config.toml
d_model = 128
experts_per_token = 6
d_expert = 32
lr_router = 0.00128
n_kv_head = 1
norm_eps = 1e-05
rope_fraction = 0.75
parallel_block = false
init = "normal"
init_std_qkv = 0.0478
init_std_o = 0.00977
beta1 = 0.95
batch_tokens = 131072
seq_len = 256
dataset = "wikipedia_en"
Below are experts of layer 4 (counted from 0) of a mixture-of-experts language model. Rows are named router (the router's row for the expert) and show model dimensions 0-127. Each number is 128 + 24 x the weight over its row's rms, rounded and kept within 0 to 255. Numbers have three digits each.
Before each expert's rows: "gets" lists some tokens that make up at least twice as much of what it gets as of all text. This comes from a sample of Wikipedia text that the model never trained on. Tokens count by the router's weight.

# expert 162
gets: ",", " 19", " (", " February", " August", " March"
router:116130150142121118095143133167106108139101136160133097112139105136075120145107156114130086126126124181147135121125172150163124150156137130079143098144123130165138136122149140092123176113158085106136151095137140118099126160143124187164122169131123121187122172128136070154171135121096166108134156143099128088099134122106107101105091116146143127143109144106141135146109144144101118127129

# expert 202
gets: ".", "\n", ").", "?", "\"", "!"
router:111118137161138135087131134152104133096134163082130136131157145106113111114138112115164093128162093116183099134125150095174149129127155143127165110166147113094141137146101116134156108168117142141132147133184119126128135093139164097162104135103160098100163137131106097141117103133140131161100154112136147144137097136104143157093166152129158113196131126107144149128102099098093083122129

# expert 193
gets: "ed", "ing", "ish", "red", "ved", "ated"
router:139129089175107168197152132123104131090160139135134130106084139107137125128155121173112102139142133157122115106155129158150160107152184118150104183160118111141155139153103130145153113134130155116155096135109119167134118141132175107153118103138154178116128113130155155126152129172106141134134132122142131142153115125153098140102101129150115151113102143143085142146084163136133175099089

# expert 152
gets: " S", " P", " K", " G", " T", " E"
router:169140101113155126121131169130133091120081115139121141146105089159134183143099132137141143123135117108142162107123148104112169127140120105082094152129156117098150032149110093142123126112121100126117095143099119128171153146124144142156108116130120153120146117131098135103100146129104134136151090143129139096148188131121144095112119108099096137160141121094116114116144125089093165151158

# expert 201
gets: " the", " The", " he", "The", " his", " He"
router:135161136169109069138137133131174131127130125107148107120137077107110163136111096096137072133141086143111152127140104074101121132114185139082148144147179155133154123101125131135077084156156161110149151132107097120124160107162128139120124152109121165117120134145105124119148162135092105116139103125121155073157153135149104131129118148081145114114143119155116125142143141129133120163104

# expert 108
gets: "==", ")", "===", " \"", ".", "\""
router:120123142081116114141131141115137111091154162109151143137110076132109174145136122159124121115107172115124110128170113157138171154153168159095145113096184137101113111157117139109106148121164127117076155142148161141130113108126110117145139111160175115102155120156096118162130169169114149114160109130128108132140118132101176118110132156156081124129145113145136131123145165098163118150083

# expert 232
gets: ".", ";", ").", ")", ");", "e"
router:133103165111172103131137127124128124147134164139075080112098075126103128116148087168092151129133102093153125113149172146160126138113205183117143154139141134102154137151117170102157153147179113149126145120126119133099088097109133130152139117098152126152148107132129114127155161156119143149141158157122138137120077124112151135134137164122140134146153119106111124096144113086112117131119

# expert 116
gets: " to", " into", " from", "s", " of", "ing"
router:126113157155146112079117149175150139117146124133164137114162091100132141061102144106126133169125122123138134130117162139114080134126114138134085116120113126159105135120108142192078115106142126128126167116081155108080104127144131155115125135159107095154106149104098139144128142096102165150109153076111116148142128091131110118130158121095146128139090104144140152096138104154133109114079

# expert 71
gets: " I", " New", "I", " A", " Me", " Ma"
router:164111137155125158107105150158110103128104149130105144132133087108139152098100140142137124100111108130143108113094157100089128120088133116098104125125128155113107126164154107107089113123122138080141092135153152124119116136101172105142090096154092127124099141159150130129076107194109083140110091157143114131141106100119096159123119127093129104142132148155139074127108076132137131084156

# expert 245
gets: " his", " a", " her", " him", " their", "ed"
router:110127084157097177153156134151155131117159145083155140127165088116127119143149114097122107146140080120120118118111133093138096142099143149155081107139156157111161129133154111179097153093103105107143114149099167127085137088081121114128137181154126105108131161114129131126095107122110134146096100125130136112090131133135103143094122136078146101094146174131126156109136135145140118143158

# expert 171
gets: ",", ")", " and", " (", "),", ";"
router:144139080101152125139150143090153113105155135125136072132133133168134150115158136128147102099132120132170147121163137132144134118117190113103117135095155127076127111105129111138153165123153099116166152082155114156114104121142163185148132149101130095183158121130128165158113136158119119143130167165130133101121160172100109135092073133113132131148129117086138156139115139136122115114135

# expert 70
gets: "duc", "ri", "et", "vi", "form", "fe"
router:162133116108086112120147136081121116066093124150120166132141125127098161103116137116158075141107154113113105114141111135129117112125108137133092125179109162148150111105092152137170134128107173117165124112123109137150137158107121104067108115125136121147159099173127159100093111145097120162135103113133113120105115102148140101110159116180141113133172160155143104103110084136116109105117

# expert 154
gets: " but", "ri", "ver", "ough", " pre", "on"
router:145161153098121067166134081091143158134137092150142119170168112136142140133153114161123096131133168156115116132108120104126174131156122104135135098131095135144127106098077102119132099125112161138166120158137104094139162157113132130137108153104128171132143096134122108133132129094115155138124144103119144090106088162152105111167136133160078108133121153091116114163101137087107132128087

# expert 203
gets: " ex", "ter", ":", " /", " inter", " di"
router:089113150119100122082119098145119141124121115136111093131085105140130085114124097158163087120122177130122124075137152132102079129113109128131069131147116136142111127111092115148168122103113172134145134107136097145126123147107112136082094108142077119119147147112097154143159104119151152146128110115106120113119151112163151106121136119144079154121134110147135098102079071126111119182127

# expert 140
gets: "it", "op", "ist", "duc", "port", "im"
router:158109165096150115161141131080169155138102130127097113159137126154141117127111115131159164107114124100162140142105162158184125122138102156143081155126133118117136129115112137087160128121131159130159142106151131136111075138096162101094111088120129169118147125158141103104189115136143158097158134133089145107122131131174157151099110119103091073140133104156140124120108153133112142114130

# expert 88
gets: " ", " f", " se", " F", " mo", " ma"
router:152142141127142132121126151167127119125085144103150106174128090109135111107105132107126116161106121154118123145163136109136129090164082148151122089120130119129148120144130115183141175092122145125082126168169149090139152140110120074179127131087139129136145139115120161102131151098134146138115137133155119086147153142119123147135162143089094133143125172136149137181104086136145105135185

# expert 84
gets: " to", " with", "\n", " from", " into", " through"
router:118152151145120150088148106168146119071138127131136134119134131154127103128132137134156151162142090129114156126137159101148141127102165113172115112114141109175110137122128124183072129104118114109139131092091153110109080126116154160139152134131135135090122077170141124087147153132123161063102156119138168136123127134081103120146113158115138105095099137077094127120127120148120095124139

# expert 178
gets: " the", " a", " The", " other", " such", "ical"
router:109114147147124094096119148127178084144143140084168136124130139115107112135103128132141129162129099176121168174131115150086160128106148147112119125125152141115166088124119127111101097158169106139176101186075109088107144095149101108133135133145164117091164111122136140109131129132120098137133122108074136110138162124143093096128063138107148116113146146121114124150142138126133099144127

# expert 147
gets: "\n", "-", "|", " |", ")", "="
router:147136123111148120117176094168142138147100137085162159134100124125137149181125114168126111110138105132106140159138119099098090132143140142107115131139133138158153103129116153092104140144135085139172123076122114119125135136090093172135098096135139117127147151116109087145105132140081153122118142163124119105151081158159114113137124117154086147135140124139191119129149168155081103081122

# expert 190
gets: "ra", "com", " |", "t", "ad", "ro"
router:110175109154169128108177153143142132147072142157143148129117048120126131139133101119136105148132094121105128155115180119129115135125130149143113146141100130140077082139132140129134163106119103076113146161084133154155111143168108135115099105144090144141124182106167130100127133074146115148164126127086143092142113143106137131122158143132094161120154117134155115139126143127114136128139

# expert 205
gets: "ed", "ian", "ly", "han", " pro", " can"
router:114112163148136167153112158133141149078129136156147101081117179156106129137137132143099117154137165146108141139123129126114126128096138093153157115130111091095140129126136114123118116119122108113073130182137098127106130081086150135113142155099126100089125139112137147131131120115176159110157113111128184147121147110098100168115103136141108162120108099109089131151182157156103183124140

# expert 216
gets: "==", "'", " that", "===", " ==", " who"
router:101137152127130109138140149130126079115124158134127135166110150140165107130132136117123114162146154107120092135162116123102125126141118099081168115103159135133112162121114144119119139095132148114076176153147130103128106080100196131113134140144102130116119108155151084169129089123138094149117129134110097173135149151119153113083168139094134078129167079158115147168148144120128117107117

# expert 227
gets: "\"", ".", " film", " name", "ity", " work"
router:098139162110149118136103088090167140130151138099133122142133117097136106099147160132092104123165103121103098157109151093183149143134136115116139174072155101114125106120046142112130106144140152137119143120137141165172114122104113141149115106138126107112175105093124144108142130126136093134145133107112118079113129117123153128144113118176091093129164156102126113106139149115157105170145

# expert 236
gets: " ", "man", " an", " w", "ttle", " Man"
router:098141152106122119163124132150131142115134132115165125172172106151066129151156123136151140133141162145110119126138100097122123093135144151118130158159094152163159105115120094119088106098171149102125128170176139145104115115148103096160140123108089126122128148140086129123077104153119116142151076133152121117153105132123105099122145165123097139156098154151178146172110110142154167132133

# expert 74
gets: "00", "5", "2", "1", "20", "4"
router:126127095139096116138136138122109128138133115092124140124105124098128135162099139123136143126137100180104089161139144113145101124125130114147150085114160143137167077147113125123122098121099109117111159171131109096104186111177146154163122124148150125142136140112105126137119122140101103153098152114089130178153152116119112105092072152088064123152118143132143112152165070138124164122109

# expert 206
gets: " and", ",", "le", "th", " &", " with"
router:128107139128164130098155101140179143146158176102126092121131107166165130070153111145160155127136144146144142125123117120116125114112162089146112157129077140122100085110158148130123145157109121096131151136144152149139109125116146157141183146111131103158134097076121136111095122170188131144175168097135149112156134145114092164119101130118148112134124127096133102111092123089131114129142

# expert 172
gets: " in", "c", "p", "pi", " p", "ci"
router:101143145149078108099139131107112116121094144145137118119114156170132090086103146123158162134137138157147124098131138155163106140134149065094120140095128109087091149179123112102118146148154134138119154114113128150111116086105159169094130095106096129087111135123181106127123160142143120116168120160129144123161119124141109132095133162129133151150148076129117149121189157116116141104138

# expert 112
gets: "s", " S", " F", "z", "ers", " 7"
router:149124147175112162113140106090165152122116169117133097149150125162101136142148117111128138119112167080108151161113155149165153158103085114112114156158111166145120155132150116140120102107143089125069104089124108133126117083121112162106168133134124112132104133087147127151130137144098122130114165111096094155146105157110139123095158117096156164083109107094111150106126150113126127106091

# expert 90
gets: "|", " c", " w", "w", " W", "N"
router:140092137133144116094111094134110119139076116088133160137088101110132137110137130079163109150132152183178130123078133119136124146101145118134167113104128113138119129133105120130076082105152110115097078086147144121099156125174131077125138135139123129076099123070113104131110160105110137123082124118143145137120121132095128108141123107088128151150108111142127140115133120157120138086098

# expert 186
gets: "s", " S", " 10", "S", "u", "l"
router:165127117150094152123131164141154118083125183129109127096145148110107127120123154134153126113130132084096171137131110168157138125159096151133101129136122151109159142152139122152155128118143109155099140129114128145137123142156075162137123147155144171166118141102140154115137172147063133143161106120119093127159156101177125170083130156170156153127134117103127151132154088124124122117082

# expert 224
gets: " that", " which", "if", " where", " when", "=="
router:124107130100110120140125108162089090124171160130113121145162140112116113116116137151110149122145134121114169159180113154078094156155162104130112134085113138115165115135115156112123121165104152153080145147093095093135095072112136141115107150154155112120115109128179090120112162126151144098097146122133137118101093130124112130127159143161093115173136137114104125119083138154143079148139

# expert 204
gets: "s", "S", "op", "mp", "le", "pi"
router:112135114104142137135125133166115157105125142105148158106096110091112136146161155155188134156134096126156153137072108173129118144116093170150077143115118099114168139155131109138141123126120128164122106183108108170092157111104134117149101108155133102174102132110134137124115161128104153124126161111150076097141135107148121147141141114137139085115134130114110169128066148141136139122094

# expert 248
gets: " |", "us", "ous", "ph", "ic", "ate"
router:156165085133105112145107122119125110145127118163117131119124133167125118122106160147108156100100185157108100139154109138101127109119152100123118146142125079086134103116108094097167142137136116118136130097114160130140117076143145140135142128163177185125139088173125134144118108154130131137150167109118097142153141187150133141120116186176132120096103112104080098122121158115120126123139

# expert 107
gets: " K", " S", " E", " M", " G", " W"
router:157109138116148152112115134131119079148100124101153134191093118149130133111101124080151093146109142168137160151143163130087115145077125123084128097125132133101102064138121110136132160131135102111115113133089154144159145107132173143136123135114128135133153127127137108138119134171152163150132109164142136097170176122125114121130129104140103107155151150089093115133153152076111150152168

# expert 210
gets: "o", " ", " pro", "te", "ro", "to"
router:147112137124115131124119120113126123091172109134109123074167156116144136149145162098170166153094116143164158083132171148101171126114106177161159090119118138149113113145146131077114131130149135145090103097166102111168158167100095143146135108133124115105125118126148111120115113154128145119084127136140139124110099098127102116167109144113183124153124182091107115143142110157123113115122

# expert 249
gets: " |", "|", ";", " from", " between"
router:158138127129139114120145105135088102160162166146105127119085146155096084152096154136149157144142150160110093093170122141140117147105120163137149115119128133110142090108137094137170131161168121098077092106117148122127093099162123102139182161101112129160084109098166131149126171129126124129137116152104122076130154150122127149111098167091155104123124134136135151112103154125116143121108

# expert 89
gets: " was", " is", ",", ":", " has", " |"
router:143087133128149143134105140103115156119155153124171094131131163109140128160131115124149094097138109141124107160131161152143111118079196111099123104103157133123150120125120133158144175149170171105142089128131154116123164136113152158112138123142174150145142125103146130139105125167149091103099150161159095120106164098093121171152116090159158133128169113103135132133106156132151112141091

# expert 96
gets: "n", "t", "d", "ed", "k", " "
router:111139099152084149134142176109114160136127134122120130141097156154135132149166105167134100098097141118130107126155123129117154101120149123123132170151144148168117129104111112105148111112146168094125136132072125178113068149159146136138123142140126163092108129128125148127124144202164089131162102128153118149137131119122106125146142078144107163121118111121117108127123122111113205088103

# expert 226
gets: "g", "ci", "i", "u", " g", "ol"
router:106158110139143094115097127137163086154102094137119124081113099117108156133122102105135131125148093135146140144093143120131110147158124152150127158096146114044119147131122103139104133088150119114082129169104158094156186154116125124103122121144108119149088146122119118157116089078096108116121130135098129099138128111098118117147149130079077145152153119172149152158140120141134121115142

# expert 105
gets: " |", "–20", "–19", "°", " 19", "–"
router:150181150125142115134119129137129128179148119143089177144152123134077133181080167097120098129131138150115137157128184135168137154137124118106156121163128137150124090100165138106148111105100073117115148127083122146119139132123110175163109130144111134126132124132098100127124124117124153093134169142126095135120128097124148152106167162120123097076117111155123116160147179138127130140163

# expert 123
gets: " K", " B", " F", " W", " T", " M"
router:175145131148172152112123139140141104148075126139136129154101059133117169139126158116144117145140117104170155112103144094132122153110116116088095135155173152130156038155132103156108114097142131116132093142147127119098165128116168123155114104115105147141138134142113116143124120140109115137103098145142143100149176111094120083108131100106102100150106148115147105128125120137139165149148

# expert 99
gets: "%", " F", "N", "S", "T", "z"
router:154171116126120113105098173148148134147112122116123116133166128166147142158141176147118138115189179078106131170154105138135125125103120138130181106150164110113106139092149140082122155132091132100113113127132108143161150109133180080152170135159153140132144151152118124127146099101133109089153132132132154151098139105154151122086138124099152124118159110110112113123126166142154123110094

# expert 104
gets: "d", " Po", "20", " po", " P", "p"
router:092102163122144146095112109110137104136126104125107128085128115156122121135125118087159145093142121154093120116106160107157132152130085116129131092123142142168083131150117108155121170081114168137100142094147146099119109144086096104158086111137096123101127149120134167171129067120184114119090130165141146140148184139109127101130132117123139142132171136124134154131150099127131094132157

# expert 143
gets: "od", " S", "H", "S", "il", " F"
router:118099111125118122133140137153173165109151109081121145173086144136134135111117125106111156137124151123121135109087118085156102151150075121163146180124094125104091138142116120093133129130108086135157091084137093144123122138103109140181124110128142115114117167134137174116133131112144143133139117123077135178154122140137094163140142119121145152165100124137153123079126126086162091131166

# expert 163
gets: "i", "b", "k", " 5", "ch", " 2"
router:126109125149093117162100145129153123125149100106144131116095166130150108110158090119157137152112080137187151123101087179105112188088153157114159126091139107139115137129120095119142092171133115147080112147104106099119135101106155132139141141178133103116121130147110127143133100112129132121121148161164094131154133084087127118118157140112137139152141120102111154156159135168099169120128

# expert 238
gets: " st", " con", " who", " d", " pa", " work"
router:130146138136155152150124078080169108146125131111152146148165078120137125112080129156129111145164123146118118132141138156140114166127149131113153126166130159134116086115147168097108102129130098112167101112157128099091093127099122123109107154080092133103135106149124091108115089133097109144181081093149120099071159122124141135131135148155130113141156137118149116160104142114147132171144

# expert 177
gets: " a", " to", " it", " was", " be", " is"
router:119141137145104151133130110124185089103132130072136109086150069151139130142115135102150078129152121165134098130142155088120114138093177089131115135153136165079170117092127115146106093101137141101133084124095164118149152141135139139103119172124147121099146133152101150103070111124120112105136085115102152119139168156125119126109146124098126122102111147142120092121114139123139106114108

# expert 98
gets: " E", " st", " T", ":", "é", " "
router:107098128161175150098109155105045145163140133147124091136099133142111108127116123153153137144142118138115146145111138130121112121132097175116106148143150109133125132155176167105115127110137113129151128146110130137116166115123140142136093114159153120117111193140130090094115135113096127116146116106144127058127142151106129146119116134102150128132174121163117106131160093134153082109198

# expert 208
gets: " C", "ce", "C", " P", " E", " re"
router:164124082131118131152105116151096127112113110149087157081108140192125178178078125120136124105168145118151106097109153145128168088126099127082110126130114165112086122143153104167118109111149157119163146134138122138107164138104131139111091112137105114142148144149094152126121125123088123129130127099144105133144134157136107114104140132163104119163151075162159116170159123111142114132124

# expert 254
gets: "ult", "ar", "ta", "t", "la", "ma"
router:143144095086114075059143102138075139125073172169121126137144123093116106133159131118108121151129093110126149092113112166138149153154120130128145132152122110166154125150139123149166128107144103120113172176134129117087123143128112139137119105084114132102158131147165168119108148088123123142135092144096134142142116122147175126123106107165139154107123137152108152143134102172095122101134

# expert 200
gets: "|", "ed", "ad", "v", "ar", "r"
router:149115116173072129115168168104166133101108148121136113174126117163138070142169082122125136138132133106110098119152142162137145143118116088137103125118122145163153129118158130108126103171163139142141139120124161122144090166179152103137148113083086164104127143122144106087108138113142140131142086138106134133103123160107138129130096147132097172115099099130110148112125136158100161107096

# expert 91
gets: " was", ",", " is", " are", " were", " and"
router:127140144116159126173158139101155104114144096093151127106126140139153147104161139149160097132146133175157122153147119096185118127123220098116078154116121114077146107108116092109138135114164109126169107115142150111146121163120150183118108151137148124104176125131117162128110132140123138096148124123131131092110162145098126106090123098118138173129126136112122155153137141143124125155109

# expert 251
gets: " |", "|", " At", "---|---|---|---|", " while", "|---|---|"
router:163108111111153124109133144135103163123142102124100160096085134147099138166103122140155154125122145143096115077151115122143116128088116142142160157117170145141151093123127129142161137125148104117135071092102159081093107104094103098126154124117094125131089099126127134163083145124069103108129127146120118125107156152107090090128114154143175127135149103122148142104113155152099154123093

# expert 239
gets: " |", " is", " con", " met", " that", " st"
router:108104142124149115136125138066090127143140123089140126130133164147158121117094118155148167140128123191093150167171101134128136118131114118118129129093126164126087131155106119133141145148112161161136123079140142095108112120118139096109151118141178171135118113111121112082174107154117164115086084142142144097142144127115125128189132131122151136173116106123104101143107156155110110168101

# expert 119
gets: " Al", " An", " Ba", " Ma", "mmer", " U"
router:138181149100109116087141135139132103172089076150143128154108095101127140167115177108110128125144131131137106126122127119108135145119123113122139092134142105093088110144140100117128143084139122119155114149098097131129159131078113110124095130139127170103138104155123098133122172120101156129109101090144129115161193077122137093122114102137116117152114158135095125150144122074129168151170

# expert 214
gets: ".", ":", " |", ").", "•", " Po"
router:156084122129162099088149103164125170161121117136111138148147149096157104124114116155151098128151098111142111116123169134152097101148139163107167104143132120166167128118126140129106145136100125167143089123135125108119095137102111097150101132104142096175098119107114098177120132087103094127155155092156104111118135104168140126120142175126119107123165100145135077127135077129145139153115

# expert 92
gets: "y", "c", "ri", "ci", "li", "la"
router:110120122147157096094103135118174158084079090094106159129101055112105147147121129102140138136101135118153097110111126132105104107144100096148164112127105092118119142122136102141141155099156124081131130118119147114125156117116108148103120121153098133134101125182146155117141180167103130127131106085143154146122107078109138122138139100134109126150122129175168105149137086131129123132081

# expert 195
gets: "er", "s", "ed", "ers", "der", "ter"
router:108129120124103149119100101104112117113157095147142117161079077127086116148182116133098149122121136132109148164129164167165097131123148112129118160148132147134096171148104151120132090194129156126130080162120084128157113122140091138106162133128157115087131121099120129135114136161111160130118157091134131141110136119112079114154124104104102150112136135081115155096109170134092127121124

# expert 151
gets: "li", "k", "cc", "c", "b", "u"
router:076121094188117165098121156158116154112080166145108160159163139110140144112140157152108134126140176101152085133111091124127088162138110169128135143129105089149150141126130105115137115132132124116124127129093145120109131151113115132132129130115117117138130151160075144114098109151064092157128089124124139096116142101155135183137134131127173081115149132149144148144121114148131087154146

# expert 165
gets: "e", " 19", " play", " released", " following", " (19"
router:133178159155141166119084108140086102107150107128163133101112101105097108120134124121089139154136122143153144091118143132110138164141157173099155139117143121141161145126125148105176142153102135110112143104135103105162115172164102133125097139133140112137134144123153175108083097126110177118104125135170146154135102139074126175129102134150166146146107177127127123148162168115133136145127

# expert 252
gets: " ", "re", "b", "c", "m", " pa"
router:128154119158103118157130122138150124116075140148152134097146066095143138082131083137134119135158091093126136102149124136119115133166122157166106148085110135107178123119160163098117123104105104121107118114129121094115111133119138108103095156128109165109141161139141145129102118147100105162122056152127143096129129115059132160134149157120090126137148127126173109154104136132110147130095

# expert 137
gets: "s", " |", "as", "ad", "ve", "z"
router:159175107118089159112082119145096115141128145155115114088163134138113182124118144150094135110124156108082134138144152162089136153132118123148111114151108101106146151087130123084167138135099136122113108104104116118155130074168141132118106093115157146150087124133120154103119144180136140120144141119130099126135151147116130172114127147160123124139114151108152164129098107062118144161083

# expert 113
gets: "p", "o", "ce", "act", "el", "e"
router:115126119142157136111118122149157150112126130119159126134167144127077147079081167182141162140085167111160091105091109105135150118091107128131126163136125122096120123163120144146166137099132134121116169108111138098125118133080118129089104145132123122118183131116152140122167113167097140126109118095143101128170137113099081111086119132120113084141126074127111136141175121138138134119152

# expert 114
gets: "ar", "ur", "ri", "p", "c", "ru"
router:134100128133132098105153126129123160137097111150119164150115119145105165151128111100168127074123071107141097132105160085142110118154120135172077091128155124128132115129107169158089123074171146142152116152130130136091154180119077132126099164127121133119148114124141167114113160114139115137126103111142120127148115148124094136146121100161102149144182079143156131138125112166127143143112

# expert 121
gets: " in", " on", " as", " at", " for", " to"
router:128123148109112132149106143133130128092145120107130150113123096136075116093128104156124111156177142170117173096148153112153145107139210110107082096089155144135119097109143135142111137124134089120157096140106154146126100139107120176103147136094155123117129106151114154135086108104117115100088126156085145109170103136138150142100138147149128139174115119094144148122113132084132109111105

# expert 126
gets: "le", "d", "l", "r", "row", " Le"
router:143127130117093110126139098124161102117128091126104099145139118134159106113166115135137162076123143137072098182102162142167155117149112117146113133155099120149124118111121109091143175148135127169138150115123164112170150152161124083112082172136085149116068148103123101111143114139170101139114128134163168128120134134122119136158116105163142100143113137126155137113084125094142124118106

# expert 155
gets: "t", "p", " P", " p", " St", " T"
router:095136133126155119122131088144144131127079145120152168130109099125084141082092119156143173122121095135100142141152125135146115147114114121130118174150128150084128134140125148143112135077123158174103122123141120154126060131091089113147091155128138142102150142135122179127117138156091082149138083124116154148181108114126120124160148082128123140132133105115127099146157120131082110091149

# expert 183
gets: "s", "th", "'", "es", " Dr", "ing"
router:127115131145148174117136166104187111127152095094140102133127126123101164094109090176156120114096104140112136123132139151162125088090122108134113138137106167165121155139146161158128100124126110126108094097128131104142092110094068153131169110143112122099135119110125130124151148158144103123125129082129096151130134085161142152132127151104101161102169142081146139105170158105113123114151

# expert 215
gets: " ", "all", "on", "ur", "ight", " Win"
router:124104168155147168103153133117145124158096134148091129136175117072127136137131099167140143109093143100095142145113101099143099094104112125114120131128106125135120122145141160093120124091121109111157130092148155127089130125098108068126134118129092120159081146141130161143087103107085078166097107138107122124128109141121111102132146110117153122105144108126180107083133089113145146162154

# expert 234
gets: " |", " up", "p", "z", "d", " G"
router:149158112145172146073116126172122126137119120132155127124128108139101176103127166092174124172161161124119155112090100137142109151150124175147124101114118134163066130140147119144153127104143138114102154128096148081129127133124123129114137084116157087134112123105152141129099117109106147084138104131140139099141101105155126102128135099139141169155135132111125165118104098188088163142143

# expert 221
gets: " and", " or", " but", " &", "M", " while"
router:128129174140186121190143158132124168139154153169127169092153122133131094075153148134115147153136131131194126087127126149096142137116131085136107149115092128156127118140139144089101144114119094106151169106144119145110131179105127171140127140159129131157112102100100118133165100117112108108111134104126146114091129153123146137163129118143138133135156094125173136114108154106137161125161

# expert 69
gets: "C", "P", "20", "A", "/", "M"
router:109084147117189128144126119159133143130133114142131162076119066131112085125148092097180101108138093115154114124119115078111133148130128105137121113122126149129119118150108154136114108061102095147107151136139125140135122117102112118105082133147104116146117173105100175157089105133097094118143152156101125124123129136141119105153149096148138137144130077181144115101162117120149112135143

# expert 217
gets: "d", "n", "ed", "N", "r", "er"
router:079157128104144115136123150096122149138125115111113169099107109092142147166139090145143148074148137131139122131106111058169139184139134126144125105120119098130113133102100124133131169156119127115107116153094109114189087154120096127117119111160132153089152135141120161147169129155159142113091100104175143133089105117148144122150123113113129150101127132115152138153074159118110148112110

# expert 109
gets: " 0", " c", " 1", "′", "ent", "if"
router:143126110115156100131151072084113106112097094121122117173110057152124132096097123102086125140114101143146104136129107135126115142157123113150175105140159123108180141105159178168087171078106104134103141138159152106166177129126131133145156128153149134119150105130109115171133124099122135147118143106152151170109155112151163136132114123105138135132116130107103105126130130159126107129158

# expert 115
gets: "g", ")", "c", " G", " c", "-"
router:107147093141081121156121139095121090110068106167149140153081125151136141122123101092108163142100120116083129148152107167143101117167131099144133115147132108110135141146119128137116158185124102165102171139123171132127116099183131168134127149127143122139107148133104147119150139095124131087125149175135115162104159130127112148124163132167121170130169132155105144150123140136091143121097

# expert 175
gets: " La", "la", "ed", " la", "°", "cc"
router:139167116127096111072151125106093142146099148136123135126126125119119128102088178100105145124100117127125084119156162107147094170155106090123102107179109105136183156156123090145151163117159146152123105148127122130095146104119107155145108127157081103123122134144153133146158128116119116125149148087100116150127136133161133125090105121144157117156091114182135140133126078126120085117101

# expert 111
gets: " A", "a", " a", " —", "ha", "al"
router:128124118119093121094080124136140126121140140118154109133099119122180130120168127113158104149139136133126103112088130149108110160139125102136180126140117088106157135117131096125106113105117086113072149143147139119128119064161159140157134145119139125131116138108148142117116162094136187134138130112185134146115135087110094144159112090118149155152072128168061143121116127157145118138097

# expert 117
gets: "le", "ra", "lu", "ri", "in", "un"
router:156132111153141169157126104063148176138117123121145108116161094143106177128088143135094143136133146096108105136107131109147166111150100131154075103154117122109147119101140137167123162091139154131150150134113146127138139154136107150098139138145122171110141088175137158123164142146092148165114088093105125116116085132119143122090108123103130110098118132162101149098121112148126145086094

# expert 222
gets: "th", " De", "tic", "now", " E", "l"
router:107054105106133106153165127154153093129079117158095149118138127145158113100149123101131085140129084097128098134123107130130099118119107152148134147107143148124104143115136134173121101143091101157157102142098102144113130193141108120135124129126109119150103149116146174109119106101120142100138126090099147149148161099104158114130128123167117165127169144164159118105122120119138080175126